python train.py --d_shared_expert=192 --hidden_act="relu" --shared_expert_gate=true --norm="rmsnorm" --beta1=0.93 --batch_tokens=131072 --max_steps=6061
Below are experts of layer 4 (counted from 0) of a mixture-of-experts language model. Rows are named router (the router's row for the expert), up (a neuron's input weights, with its number) and show model dimensions 0-255. Each number is 500 + 25 x the weight over its row's rms, rounded and kept within 0 to 999. Numbers have three digits each.
After each expert's rows: a language model's description of what the expert responds to. This comes from a sample of Wikipedia text that the model never trained on.

# expert 21
router:464464516488504495469519434476519495491494456534504535459477533474490519495523478452499513470480527541484470508517532507492506488534506486469484524506467489529481475450486504521468475509529529525481494534468478489507459517524514447526528495532469477539527537526463492477513529480519494466485502472518510516466535505460505496490533532464499505519492478471489520532486467501522483522461468508503471508468529520485479509521474470540473541469514532474542468495475528519538501478525522482512517518523496480534486488522490466513524526482499474475519497523511539510459531528512528480488466474518498486460527516526502520499471474518532526475528460487523531478522508508522536499484536522496483473513471522472463480520489489458496558476503466515508542530481476516523470554486466
up0:465476505474459437503531554495501476513525493512485502469529541506503459513508435477493512484477470500541488473521504501481500470520481485495516496477497520502497476522470452538482434502513461533484491493521526472477511457507521503468537479486475500500512508436504476527514494475488495470496502483532482516520538477517452520482536501473509490483469536525462487479519483501480537476466459473484502491513510457509487488520472506505506470497508495434516449470469477475462524513527538481534508511496487525480472492433460488496483456476507457515526525506528499504503518543517518485499504493527540511494490549524499484527453541465493504489520498497508530498524501448514540492512486504478497500519503516480480476470495523491500506529526470561486467442486493501478461505533507
up1:483503507447473511482479561499499479537484490504494451487488491528469485524475481503506487522489495512516490503509488505502504499525461516475500478496546474456525494530525487516495489481483503500502471504488526499545527495479496538480503474512459481468493528529488568552516535469525484452516458475500486475535504499495521482495493508517506479505531529462490539493473502498529552477490555500494520524415517484507474517498513546499493476434465493530517477454497497521509505483498479508512512533528504538486521449503498474488490524457473454489463522495469523526491560511483476501501454520476538496465523493504487514462532551472479474523515505490529551462475518515469501494512485494448483523517504518539470536484488504503489492454491507488487521532507473526509498465466467
up2:502488495559531535491532502477526510490489476463530473456513508524483564517465479491491507503537514537483482498522473468519531492457510490478524491484487496508473498526468499478467516507489461520478524502515466477504496520515505500473476538499508555497458528482503482459502539493484468448501504513510503478484534464490504518528499496480474498526465454481561507495549522450499515511479519511486518469500537494524549522473470526490500448501490495487516463537488521483566517512500536457492518491451519515472488515496504526477496559495476478499489508484493473482501458524517518535467440555503499494503522473530472518492464505487484512498499491524506476493561494521519501472458482510488525498534498519570480515487460477491477515507513465503523509531495498501541459502509458
Description: Proper-name opening syllables. Opening capital syllables of proper names and taxonomic names, like Le, Pe, Ko, Har, often in species lists and sports results.

# expert 49
router:494450510483495498486534514495537531490486526514487523470514522477455543460490473497495535478505486508517491489539497505536493464508522501451487494487514484504505510490467470517509472479488493515497518493482509497487464475548514504479455498552466510508499492495475541503483559518504455487483473463535505493454478510485528504498515525456455511529485499510482528533506511498531435533475483449497510524495498482501526469527500491543504509477438526482522478506483524566517466482556511477499531501512492522480475479521546496499520518513499471453483514513517537506497551503474543469494471463528528460464501504525549512459496507553508518497528477484512530511477496508492525497487495554537527444535429507482480462536512520491480501490488509475497506508515472507490479496512484
up1:500466498462483444487487540512495551484487500504503459464518486513453488490503541542508520489484492498504510488506540495461500498512464456471543513487469491489496485477495447509522476484480482472494484516492528565486437532539480475495546507500501497514514507500424485497508519526472500508492465498482458468537482484484504515478497479513513501510537518498540498508512565476550475529495467471513492492468509506496541500525483508495485545506501504531454498497545470502506475513500512525494459471521518510529518432532498477544490459502470495468491520517497500472474520494469451509505483497506475512479532538476479454497471489490500514504499481476506486533504477485523542533543489512480476499493485478526504544504501571554522535499508533484481504499522462511455518496507473
up2:519492533478513484486533486529481496513448498485460506471452453532502502486529509485454503470487501468500505464492521498449514531485485515455499531535507529496477505509515466491486492528511466525485487553488514531495479478504503499556463529509506477498483529538435500511478533524530485528544535485494557496510463512522494486476515496510533514526496487488524519510497497530474482508525467470509517477488453508496510509524484488529519518454474515499546517519542486499532537518535508467512473514460502440495483540491540499525525474489476509507544531485499456505516549527530492499496517535501453474498513507523475448493500552468504513499481497531472430501507491552520544470514466545522494506486467526463519472498509490504500448499487512514514499470488484496497510526471487
up3:488519514507487512525430456471497548514471522506498499501473505506530536460479530478492530471536494530532506548488491548509476487510491477514489520458486514573458455532454518513522489484502509528494539499529467505505506512481517479484504473467504508506510509531528507519540465492522484553488473497520477477493519492486490474489461492495481448508507476474476522496467513462483488514474513509474483524527501498497483466473514495514483479502483461453490459491488512493491517471540481494500541463483510478482482498493492470501437496501499507494522472503467506460494506505520520447497451487541508523499460501506486490516524552482572522468470468489515501496455489536525492533483493476558536470476525495472535517516445508508493517535477493498443512536494529509474477505479475
Description: Possessives and of/for. "of" and "for" in institution names such as Court of Appeals and University of, plus possessive determiners like his, her, their.

# expert 28
router:475483500464486505471500460470501506509526466520505511463484526477485507491513472459486510472487526535484479529522527519508496499539512489469479480531497489526480471468481496519475466492533511531480516520466510522502469514527515467536524491525472454523535521503465513475511539487529514466490524465524527508464539508469515494505525521472509484516491477496494526531494474469536460512482468495529485485488533517494480509528497485528471543476494538481550475475487511519529500473524531465497506527524468498546501506534495464494506521479486476475509508529529549458437533524478501472489469481531497470465529531535541512499475469533539532491539465463515529494524500532528527511464542531476481475507486527478464465530467489482508564485488474536514527521484475510515472540495466
up0:500467491525486505509492501479484513502516441500505503530483523478487503516478492491465524510480468535528515492511515530527503476486542493511492491480519492486514505462507500541498505474502518495493473494490505497509526506558509485541528506538486508483500505530509489484519510475510510437476485465532496525549525460491506517540534494481491515482536522478452535512496495494527468491496475520519498511452522546468547488548458512521487472493525487510513470520566498455542495500545532505482534513458551503482531458486535505482479476513526470497473485505521498513505536507450503481507485501550520501485482458474489484491507499528580459498453511495499508487456569507540499488457471501520566492519485521480530512525504507513522496493479494494469510516489445488459492517530450
up1:512550462502540476465533504509528439537520521491542502489553497439495505532514480467530524461508504475460510507496513515478534501557509477443473522533533545531498531488468497488552490491531511485513467520443531487513519507542499480495485493531519480508526513476522518504522521453495517506524464515494483518496530503444516518442482519537489515503487492523507447506511491522492507495496476480494500509455497516491523495530535539520517481482530489527510498529480547519494461472485516535500499497510531496524527477507511443497492498513513446501521481558489483501460516514466475492494518518541492519490519513523521497495483511485481500530481533456546575491514502512516516492494519508515483451513500515526506484519537448506458501534524499506517511490490507545516496509492478
up2:501478491483479545530477468476530511520498536531467500516519552444472518538499454462504486490505506551480518509468530478514503522454542541518530575554519481530476502489542483493525524504501500522545492498528494521479500487480517494507517476521491467511523519466513491507493485489520509526494492524496482546531546515493484469520472497463516517495501494496502515500481497485556449503509478521482513518479526541443495516522512474476492477495498503520539434511483466525505506487558520535506486465512497499484513466541408465509506461495495515447520487494486547475485476498500535503473456495514497512480498448506510506502478492513487486507525503501501544472455514548480495465490501513488559500525507492513482481494490482507493494523514521474474489500471506504534510495539473
Description: Adjectives before nouns. Attributive adjectives like new, first, original, traditional, all, plus commas and "New" in place names such as New Zealand.

# expert 43
router:472471504471512507476513460477488513522507460535524514463487521461475522489550470445488522470468528530470481519521530490524493480525518488474474502523502500530462477473481470532475468511522505526477503525471533515510480530525517469546521497531469472531533522517455512495523530498529517470476508472518538522464538516467527471508525526478502495524496470489489521533500472479533485529484471480511477490460530525492479506525464478528473530482495523484542468486480519521530498482518524487478519523533485504546488490525496468497506520471486478472503509519516522481461537512477510472488469485536523472464525549520536511492471475528542515493522478475520531510525493527532527497464542529475484472493482526506471461525465494467482553478498461512528508507484480506520468561468462
up1:492519531492528523487445517467493490441475510437531462487475487532534495534505476500522499475517560507504518503525516487496503489489493489456511477544455511559496469534535539447537489503502508479505499502476526489493482509515466452472505525496491470497468455521472477466504495480510497461465464508533519503482518493495508508526507516498512543501511515563507552516521489506486520510481477536500504509484503490486518524445450462502520537475513492488488500484505526521491540488569507509500484483538513472469495478481457493457498499492486499476521511495483519446505522495495474511487534502492475501521511508498507478474465553504487470500520495486494482505507469507488519464473485497520523518522456519541460471523515506504494488542464461510478515534446464503518489521568457
up2:487499472552539488473475511493487507507505517458485493500466541505464523524463501505538521455478543514473487459495532485480524448522529474530506487503527501515501498484474501488549508516529500468480514535503479496525505537543516514491484513529477513493504513533520536502492509496477494497492504500514542491496484493530464518546498527492467445541490489488507506504473494466517523507495481468513526505526516519513512530530493528509473543486528503534503448543496544473463481498481500494530462530515479529520497480467465513486491477469525456485492519508497549550466545478478477544487496485490469545505455512503527527544482482548563475493488515477523490526513479467493518465463502469485504563473462530477492458512485508506469486503489486538499500518458451520523508528508459
up3:455513502495537498490526536492442485506510491510532491498478463500511506508522525475508576489560486495507484494525473533515483502482484497475504460506518549439516530510504458475489495505465487520467539489476479494456526475520500524499469488473458490540530486540522552498496543501537483500512532511469495500492471520489525463528490549528509491508497491495495487482481514481532540478510492500524496511540523510492438498503492517557476502500501495460484454514487540484510516451512520511479509525545514485548488500504493491529496513467497473461479492452488532482489546497473520545517504443498509495500523472470520516487504508488460505541488458482537476497488511528576520478521489522506527482495520511498529485511475544488483489514452497529467462528462496507471483495500489
Description: Mixed function words, years. Scattered prepositions, conjunctions and year or date digits in lists and prose, such as "of", "to", "198", "-".

# expert 27
router:475473508469496497481511463469508502504507468545502523464497526477489515491535476449484526470467527531483482519527527489500491491538494474466482488522502504523457469464476499528481467510523505531470491524475521521491486519526518464542530500515464463525536523514459504481534534487515510470484516481521528516467537509470534472492527525480506499522484466491492513527505479478536478520466466494518469481466537519487482512527484488525477542479493531471546472484488511530523510471521531478479511526535487494533493499523504464488500525484477476472497518519520536481443533520502522467480469479531483474465525523521537515485467462533528530483535472466520535502530508523530535502467552533478471474502482525487466465525476481485489561484490478543512525520483482518524473543489456
up8:496479460473471464522488546511508520463466489475517520496537533500459483491537527506495500488483495475562480501451470470521472495468541526538496517473511485520502490471527487515487459498508494471510449506477483513459476527504489492498490492500531465484489507506454496515524496478460512491498512438498508510511498541484543474537544475512499470528495526486467528497485510475508485505511502472482531488513527437508535505537513443501477512489527511485505471445515449527542496512484512465458520466507490459509484489540524474482543483452475467506483519506477446475499516498437550470488540494517470493504511467507497516503532495517480541479508499503509465486517515504501505475521491511496527476462467519493476511524517475504517511530467451501478480513491532497452524543502458
up9:485496489482451488529450472443522504550535486486537506450489456482486542504532477531495513510505507506473482516503485468518482481510498475486485505446515496540531520493519523518409537507497525527500467476490472503462492477531478520503498495470470518491500510517504502512532500521481487524466498477495472506528477525503513485544528531504511536519484507541476477493515462473521498545466514468482520492478506495530500489463534489516505494480518476472480463506498488547560529550471518496517508524522497517490425500506500470539542497513502456478531487502513466516516502466526537465532527505499508533528527500465491503535472515515533512515432484541509501508533473494510508477489505482517508549525485513509479454538523451497481508475509501511500496513476491538492526538513513
up10:489498490537538526482504535494496522475535486467541496506491508533474517511495483499469498452499500484514475509515470486516513503495514506447523522517489518500453455557538500517502469513524528509544477543527526568495489514484497504499521486521503500520527489526503543540510556519528458482473502488519474551474489494520501487532508496499522518483512498502533477481482488415507519490472478444474510484509530444487460466504552453509492506490494490472535471528505450501538464480517485501514469503560461517514510453500522479449502484477432473527507504538509467502499459520495503455497498478494483506472486485489498500489515509489515500504519491476524514503511508521512516514475460507489443499490467522489460485497530479494504525489508521501534532529507500473461442493524483
Description: Possessives, digits, closing parentheses. Apostrophes after country names, as in China's and Japan's, plus digits and closing parentheses in dates and figures.

# expert 39
router:475472530473497494480513442468493512511502466522534503477494524462478519493519472454490526470473525531486493542525535496536502491531495478462485495512491484525479465466471480530480465502523512533481512529478527516527475518531516490539492490509467471506527530503464506451501538516525525468481553474520520515443530508472519491518530532467501500520507477472513519529499461487534481530513466497527481485488534522482478504523492508528456543474503528477542479492476512529522504476530525467482484528526474493511512524534504465498490517465494478474517495519523530472471531505485500472488472476530499472470530546522546515504466474527532520484520459468520530493526474520529528533472541532456480477496478528471474467529477513472492548475488478505518524523479486510515471539476465
up1:481475564469448521483515543498521495472510472493473489492484490501479498484510512523468496512485519514499497486490512494471518504510512488563481473533514470549523450475498468481537461517521519469519507523478496487475499499553499510500499499482465474497477497550523504502432496498494503485503564493490463543523482474503543480491492525483473530543484498479512521404526526491530522462486494455504532482519475516470499486523468554548506479518514512490494457481468448502511457467514527478501516490523540519506503522534496521518485537499560503502485560534497498496507505508464514500509514467509492520492505542473542483541496540530468552493475512479504501479507474514530495477497477498473491473511550521513496488515504467494486519512478520478493505480508523516499473530506462
up2:532545441492510529461546504476539472513499534504541494489487489495506483464464468501492512530529502510493504484509488470477524519501539495482445475502505508514518501465467523504509492551522488469473508518498528490509499480519528482461497512482511497555493512524498496495479522438507533493455480535524485499512499508498485489481478515480485505548508492469503526487520521461516506491497493497467514520460533520475533568476456506528487532475480511504506485533487462497504524501519532542508481497550521478476523508458522471470476490502527484468487512524553511487505513502490491492483510486566455507475543514512530505497508493478523479526535487546531555460498528491480500529481530495526497422504491571476493472516458514471494529522467488526545498505492510513508529483491456
up3:533502482507539540536483513450496528505528514498550482468525537518448519500541488476533527503512514555509507492480567467560499485491538512450505523517527491544493492492490511508475479493508532484488513545490500503484486530467468481491529535467493496485513519529497493488471497548474526485512506505526499482533523507520492537455515518488519488507544496499486464497507511498475469500510466451483556445484485455501514473478499505501488492478493526512514449454500500487508552470559523530515510473475492519514525477500518491509549487522475488481489506528497475518523550485482455500522514551538458490496508490502480472492511510500474522514484526447496512526477527517476481480493486457505532479499510487498505532508527484537490521438499486513478481534481544476525462538500481
Description: Common words and suffix endings. Common content words after the or a, like season, full, gave, movie, plus suffix endings such as -ally, -ium, -ed.

# expert 1
router:472482515463482499491489448464524496498508481540492503463490529483473528497532475459496510474491521528483496534530532495525502488535500486458487482527488507520488471462486494509478467499531481536476511526471523507490489503521507469543504479523469469511531519523457497488519535482532502474484535474522539509467531508473529493495527521483507483525488470505500505528504472478525477523475468492522476489464530511484496523529507496529478535478507531481524474484468516522531507476527524473488488530529470507525489486527500467490499534489484477474488488535523550480439532528487507468485469478538487471459522515526548533518467470530529522499527461472517529511523485529528525518472559549505463469509482524494463455529470491461505565480497473549515524510489489487529476555501470
up1:476520482499468497496454494519514504490488508521514483535486492490486497498511501449505512487512533519467535511514536535453446498493469500494478524546494485507516525508502523540466513531509488514442483535484473502527482501472495506529475487518471454539491490515472534510481520497460486491531433486501512485467513521502483503460464490495473510524524506460515473481454458522528518454496518455476520476512478522477497491474540502495494496529544522501524469543501578526533496556508486524511515483552496519511517491540509522500530490484477460503467505496507525486517523516505453470507448468493520500511549541512494510509529470491526476489490477475529541486533489456543515511496503489524530431454471520510488475487531488490525494501524522488464525491540530500502466517494508
up2:507546471477496505497494473496485465526504550527492497469520514459483489512491495501500468469492506428497557453501493478478509552496492476470497538537542517525505532512507497510484451510527540510514506495499511491513457488488538464516510490497550431501494497494534509531503493548468489482492492490478469487513491466499500513506472504498464493496538454499518494519430541474507495473522475490488491493455526523469523518550509461477491518508567498484521491486516537515535508510512513528515500473528473526545482533526520471524489534519485456484492493514474492511531502486559530460484512505471502505532494522460515463466503475487549513499502503507514493482539487492511477504460553514495518455510470517523474505469506479531498517492470494490504523520500517524555530539535474
up3:510550521481519477479475440501491523515498499522506504493491493484521520538492481456462517515502490495514477503516468491514505466497476497522494531476505527546493503510509487532503491512538491545482486557518527488523485484440472484518492511488518470495507490508461492490501498536489523467464441512521492515476504528508504512450522518480499468513516482490505518531554508495520542482474487527514544509515507531526526471464503504488490481505507480463505477473483514520506475506451506456476501493572461526459522480486474527498496490464498489472530489523511500514474550493538543470525471463490486543485468479545545495440557488511507465519509505518544471511474524476496523490496486439505478536516471528524461531531474487525519511542467478507467499502458510517520514511521445
Description: Word-final pieces, digits. Final pieces of words and standalone digits in prose and tables, often before "of" or "and", such as "ally", "age", "City", "6".

# expert 24
router:481476523480513501483500453474497497501528462528516528462488528484474527478507476457484522464480516530492487517523522505499505490530491482446488505514502489529479476455484497528464469503522507531473502521465522526498489510528508478529540485520471477528536525512450500483513536472515511468487522481514537513450534506474527477507530514477505491521488467488485504527507467471532482532479462487519482482475529517484486510516489485527483557483504532480544471492495502527526500469522531468488518528537484499535500492523495462485510527459479466476505511532522523478438535534496509465495468482538493474469525531533535520495474471530536541480522470465516531499531496504533532496458540540484480477482484520478467470529475493474492562486490473536517525515481472517515472548483453
up0:499509494468513505449531499505475508503467517493518519504470486482497499498494467501458483508478539502450496506506515489508474529512562507532531527511516498491477534473466476471496498520518485508527555527491467522529453488480500496523496504515474479471507496516514502495480552500504463462479469514531476438521498506482499510554518507505481480518495512555491493493486503463442474471442468504514537511519490526488509481523469521532507500477494540526474437491497489492509490486473467528497521522495558483503524543521504541509536537456515481500493489514488494535502583520514489476512499539507505498485507514539509441524479516512504543510475529533528503509537538503498521511463508506506464488527484462497506489496505508503537523464498503473452466479467498554482512564528507
up1:488448471519490513491498492487512480501489500492494506466496491493502495520554497497550549485490496462532491480462499505558458537512537502480505484468470481490502483498514493474534491523518497520483517515466484558504515496503494496506483480504516495519494500541464520476533544490511495494482496522532489546515513508523535483494487534510489533500493499481489460528518466488521479459482483499484518507491501479508518454518493501545521481515518496524473462484513506430498508498486537477518526533525482459517465499483541475476529444478536520458469514500461532476496569545463499505531498501485533495506515518456473514508490441451497483525504482518470508543514491472539499509523478510526508491502509515462480505540466502488482537447498493452548491543463576505472483485523515
up2:505452521529501505488529552442477516506490477541479530457507481541499502487491497498492520494515481533523506507505464474487531460482487523503496514512502532545507486481547457512500488518484538519534468567482552522509473479482480517521478500506532450544494502512500491515513478545511485479501515424557495500496456492498496505510487497522472470501485484502513494511493562500494532496474447501555501510462433526486550528515492515551481490495530506490521466524483532476539551460512504525453465475505473505528544488502481502490539525464492465475521546484522538517477535529472511497483501518524499491499534501496488533510470535496505488488521513491468505494506455510524485495528509520496518486508523511503446473497511489471490526524475491486531495491485516528490488520463475
Description: Prepositions and month names. "to", "of" and head nouns like part, development, government, plus month names before years, e.g. in April 2018.

# expert 12
router:476466506476494514494511465470500514502512464529504522466505528482481535490541475449486526469467523529481481524526532503529495487530491493455486504516508490524471462469470498517473472505522506532494504523476530506512478518529516466554507504533469460511531523514466493508508530488519519467478507483521526503467543505471522483508526522474499479524494474486501519536503472472533472526484469486521450479454548536488484505532483482527490544479498516477522468474479511521525497478528528475491507525535483493530501511532486461504528522474487473474496521527504530484467526527501507469483476473535490472463526549522549524501471472523541529474535478461519532496531500517531531507462545533477483474492477519494464458530475498482481561482479480533526526515487475517521473551489466
up1:466498494536496544514520481466503474524470493467491504538495492481502445479501515484521488491482510509561514491496482518508471496448546488517490548519507498550492468493460496497514529462519483487467506521478513512508500526498529492525499461489526509516495485490467493514493567490504464549459545519516509520489549503486523483496489482516494551480521513497494514498481510508524520507550475458495526541475540498483509517528542502525456505503522492481483483501457557510500538528551525457533521483496536503499492513459462464473495481465513471531479501516515453482504550505566453452472473490525504494521458509505500485541507480507505486471494528535566513501495518491537478465474528511494476507488473521498468546454526472502538485500504498511521508485501498507504516470518521
up2:532518538534444489480491477521456461528514500489486509499494502505495490510482519487522496513475524551531510483537520540485509467497486514493535540485543497500503474495518513510506495493478445519509506527466470529476534442524484480485514474540495506521493507476496500513478488471483461520451503528508521477472514490503508501464454480561455495455520497472505454443515477480506500494532489510521524487506524490522502490536505526502542499480509503503545462491514515510537517527491518482471526478470465500501502516495572457504526545509440497525527486519522505478508514498505474489515508544526515468483521481505491503501461441494504477507512477472507528455505502498529473504538532464475542501513444508516476487547454511493541522503466450463484482508501453492523492471482476
up3:505530503517538491505496517469500516493500495449487527466471505510518489514494479488517448528493474514499453507512524534515476441484509559534486522524521536498547521483509521496508488481523552510491472512474496468495488530497440488518521503481523530509510499506492525522496469499517517485500512469501533501539521446500482533496520534494478446503506465500480438527532564497482469478512500509468495487481514509490495527496519470523474529483509514515526465504514479518481522481469534532507496485526468461538486497472501453466482497481539504495503483532529516480486554508495499491460527441541514505477492521550523529521509520475496485545481518505466501479496476537513503551525519489507457472520456483521516496518459495469530492498458481517487451469514510479559515466539479
Description: List item endings. Last word or piece of a list item or name, followed by a comma or period, and decimal digits in tables.

# expert 22
router:474471512482507501470501466471507507501520478542501490473509532473478521488516480454496546469485525536492488534526526498514492481536514468472492499507485488524473468457491506513479475494529513534487508530473531499503475515525518474554527488526471464526539522492450514480518522480508527468487509480518528509479532495466529469500527525466510484522496470480488508538512476475532470531488471507512464486459530531487469494525493478532478534474493518476558470481485516527532494469519524476492543533534479502523501507530494464497519522485465469468512518528516544480447529523499527463494469481538495470474524536525529520497471475529538517466530485469516534494522478504530526504473548522484471473493484521474463474529466490485475559479486475535533528523491493506514472545489465
up0:483486532478479484491436480500468525544487466470460505492476500495480483468501497494493531489516516550509475519461464507489449476479488477505505469513487520519513482505500466485489463524493466549475488515497507499513517498486484501496493488486522507502525492495480433482493441519508469521481539494501479482519493502500490474501524485482490521501543531488511495512501496486536458538502541473523500529506540519498553522487503528554489521487507537505430451533507534502560529491530514463470477518537508500475472488514541484449520529485508497484498480460543535489503475482478552454492506482436520474521561477516509485491536474522497504476484479502528537508474482547463519490486509463516517478483497534468491540514508517525536496493492471483521487526506471528541514529474518
up1:488519461465502500509507492512514492511489454501489539496536480458450540497496491493526510473503513489474482476524492549502467523519508498489551473461485511492521478528508489507476525476495519528501479500445492513538478529518490489518513497505496514483514507485509458497487549481511491505536496474488486490494549515502539496520507511466481491488548490547541512519488456521467467468485450495495532499483516501493499490517536499520525415476508540536470463467480493522528468535510522486559504521510491529516507472529522463492494498491470499502545509545553512490573544505516535480551509513512525474526480508475464515531505514523476520528482529463523509495495498509444522515476492590520514503479516505510479510497484506485475517495537522470492458499493471480513516474525474
up2:464516464487482467480479485472499507505494497560508503515534520544466482568493493471546504516502523516511477516520519488495489504519466503480492491525480488520514498519499530552525508525520513502489515553514474482548509509526477419491484476522459492522514494488504516480464471520487501503487489495495449519478484500474526515554472505541490519495526478505484516526510498491486471518509502518469547448476506478506500491525466482546488522494457540512464504498517511498485505489527533501520513545580509494490490509463538472493505524506522445487476490537455507542517514499487533511474461491536545523468477501467500544516483537534502507486544524508500516459510542516472521519492512503502483485517470487501440458527500494466448470497444512482489491510493537499519495532510498
Description: Relative pronouns, word pieces. The relative pronoun "who" after plural nouns or "those", plus word-initial fragments of names and words, such as Sendagire, which.

# expert 44
router:486473513477454475465493468504492518468509504538522499507508515512506486518473472529502507493490489491494488492531527502485505502514461492453546493500509493505512481502490521499458489498531518509452526508475503494539494548511539484475521512504462465545554509531476468479541498482494544471463483496555514511498533489475539506513521561485512517484489452498472533510524484490516476507486433488545460516507527523473483477520427491540529505473507526503492490453503468515505541502474541485528533487515541484512456533510518493498517485459473474482494473495499533497495522515514469503449504501510547465472508528501493463541487510493512520490475507457511542503536501504506537462480442508489502469517504517496458432498527483479510525502483481469550502503498510480502481513543472
up0:464485505491504496539502505511501501468487507540488461518476514456486499516476477455523498520536473544467532442541503522512485499479565537506511512482499502534497456495475477488458481535493501494544506520513491530508476463502494479488511489480511511482543544475504496487526518469485505529509494520513478482491533480499501516485439559478524442491529472503492487485508498483462467492536509483491505481510516472470490518509486489497560513465458448512489485534479481479502517510458506460470469532459499509489490483481542510441518521516511513504538508528519524472475509497474492539436476464575497519486522507519538503524456493521506508509542539493493488531479497545515518518522507500555513536468503486510497483505510477509446494521490480474522478511454474486504509519504512
up1:489512516486493478544493482486510521480525488513522529516547488515514532507464518521457512537542523531482495501535494505464467467499468492532508476515491496448520496528516495482516494496540462506525470452474477493466490486508493505489551525543558471524482516502548479515464504557457483495469486468504499529507488534508510518496519465531493504480470509487505481460486500520524539514508469541498489503497504506540523472492480500449503493498507528450504481507464503468509514479503516486540501496536534502483517500520509503518446509526505502490492481476516530520470540559534476486486545478485493509450483498490531526503439483512509451492499477549521514523526474464537471481534516518505511470484498523531492456462516533439542521503482498529492497455496496527474548536514507
up2:504501521508510471514487530549574525516492490478517504534498461529500524478566497525542537480523454486482506471514486465497484489463517510434486513477495514494511521490501529479488468520480471531530492490500515503549531504446546511491512519496463477488497527502504519482486501474465452455498491478488474526493496483509535508504531496503493507489439489533533495474495495476457513443496491432485501535488527488474516509517456502501496502507528500522495455517504521552453483499548519483472477504467477478520496476509486507464493499531473491486519458511524536507543512540512479475507463495484521495482513497536496459490503531513495515480500543484514474516547496486475495459471524512501488515513509517497459480500505553477498537493532499558539511494510477529503548518552516
Description: Closing quotes and brackets. Closing quotation marks and parentheses ending titles, names or asides, like " after song or episode titles, ), ", ].

# expert 37
router:474467512473484496495498459463500514511505463531496525459493525474483523503512471459484525467480528530477477530528528497492497493534502475471480495526494485522460471458492492521463466501528506529471499523470515515496483513529521471547520518530469470527533521513459511488524527494512517467480512477520531503451535501471524459522531525478504491521480473491491507528501472479531464519478470505515460478460528520484483525526505490531478544478509537471554478486481507527534495475521531476492496527527479488535495487535495462489507525480476472475504518526517525486443527524496508473495472486532499468461522544524537519506463470535542531481530473471517527494526481514534530507475547551490480472501480522482467467533473492482488558493485472528515525504486475518515468536505462
up0:485495542511500529491489495520548511476581509465439515485475513515509511477491499496491518512505501482521485570502488508509439477520526527518504518505456470546497491527513481467481457530542528492435494474493508546534525528493514484477451493482489500512481472477481506500439543486497474505469507516540493455535524519484506481490547486487538486514443508485470503488465493456481488478489481512488484522517506533508535503493509486474482534496512542488464439515484525524515502485519502502507459530518491480469437517482560469481476458506519468526520455471525489449512508501492503460496486478499518506499491481470509521517489490538516506509491528482561486486486500494520502498491507498462517483506487549483478501538487553503494485511488454472504487499498528510498518507488496
up1:485486482449490489456462515495493491473503528481484529470515514523523487467508480506459492484526527471465503469544505488505511444513527515539505491518537486534501531508485490499541473513504542508495490519492489502482485514511495490466441516460531464528524523544475522427529527461496497497482464501464502495478486484523479527506507519488476533502503491464507484527499525520499513456508517531526496466447497523486483517538546493535493508501538486473501489456468511483563513515501528549510498543547467499482495540485516484473502499466532514483488509489526549485495504483540520480492513485481483505468470551546482497540494469515457495494486478514505510462507556502518495487488441517515464515499489529498545510522496507443544503490494496454506505529454496525505504538470501
up2:486507523502501538505513455505516527503486507454496498482514520508497440474473471484508560510474491492489501520505497491512525531480520528500480473531481522553532520497448454487474518534524495531493524514504517493519474451473469475474470455476470494505509513520495505496490492504468489483468497502494450518460483492487526477482467498516509537480490461476470506517460477476500491545480496481490489537530496492425505516469517525521492497456491504505513475499553457500506485547483508444497502560513454506530518499549495477475435465505507456479552490469487504523511504523472503452503523474461473519474474471504486525490460484546478467502482488456481513493519539509483491500500491495525560500523508542485482533536495518485539531529508523511479470473489485521494520503515494
Description: Definite article, possessives. "The" and "the" opening noun phrases, possessive apostrophes after place names like London's, and markdown table divider rows.

# expert 9
router:476463502457477492487497463463488514520492466534509533474523533488496526473505479454491522467495525527483483531521531493497497496534500487466491508525511507531477475454495494523484465512524505530497491520477526510481492510523516457561512493514469464518540519504439515492505525504514496469473518481519534498467531486470527478507532525473497493521498471475500514525503477478532476521497471485496467500462542523490477516530497494525494542470481551481520475489463515527527512468528530471503491528530467491531483512517498458492495519486487478463504513523506545477470527510504514467479481477533507474467524537522535502516463468528536535488533455462520541498528495505530532522466541545490491469493476528473468461528479493468491549465484469513527538522481472503526471554475470
up0:492516502482477459498464473455489519510490521427505496519493502499522500532534490522490509463494532506471485554457491504536492541566470519509518491487480554514499470507518531504537496498512536511491482506535509470526502506515512487495510468479486476521513495511478569511513497472505447504522522466508481484516467467519517499491536495474509510469523509462499533478582535507508515526480487489462532463520494511459489454536500484506497472523519482471509450519466503503500505462541512516517497504534484538448511481482555465487471478503495478468491479512501492494455523508504462503499492504515470477483510499478480494514439512490505503526510475469469510504518505502508490516484478500425512540534540526480435476521529455479480520510509535499490529520510483505508464476470483
up1:502521498486489502519477529483496538496458483481531507534489521508512473511483447511503534461480513519560481506521511511500517485484516494493497463481525468528479496479530507545468472474499521492494510489528491501486525464497434511452500477499495402542506469497520515498531498462486488498444536491529499523519507486500484512521528474535496506505483479501524495503480518492518503465484471518509495544493478519488481497486524527499513497519503522507476488474502478522546494501473559480536493537517490522529495491514494483524461520493505463496492480522479513508487470497482528485495512482494515429468485482494521522517532527529458545509468523487539479527512552506523493479488507524506437496448539564530466485465525469483548526498485513518427468512487470528484503481479465
up2:480546494484536508513435528497537480510527482445479518524478490499470492509474532516463495465557513539516463512511501466479469513491510480485501505465481492516523471502558484498529560483527525542482482495456481482519488505508530529522541474540526510514534563494469517502515515511492500464473495489480479495492582512546500481478503513512476487562511485514503499490527495481503498437508490491465491537485505477487498538548505500513446514504519498512480504498452484496500506524509507504485497546531508500470487475481455485531513489478487453496483494528484536487507512482512508480416475512522493503488521471503506534505517488492494473533475483510560516532493512491468526494496483471447493495523468527526463466529499488497525481506485487471515457505482537504508483500504532
Description: Modifier nouns and adjectives. Content nouns and adjectives after the or a that head a phrase, like social, city, film, design, often in architecture descriptions.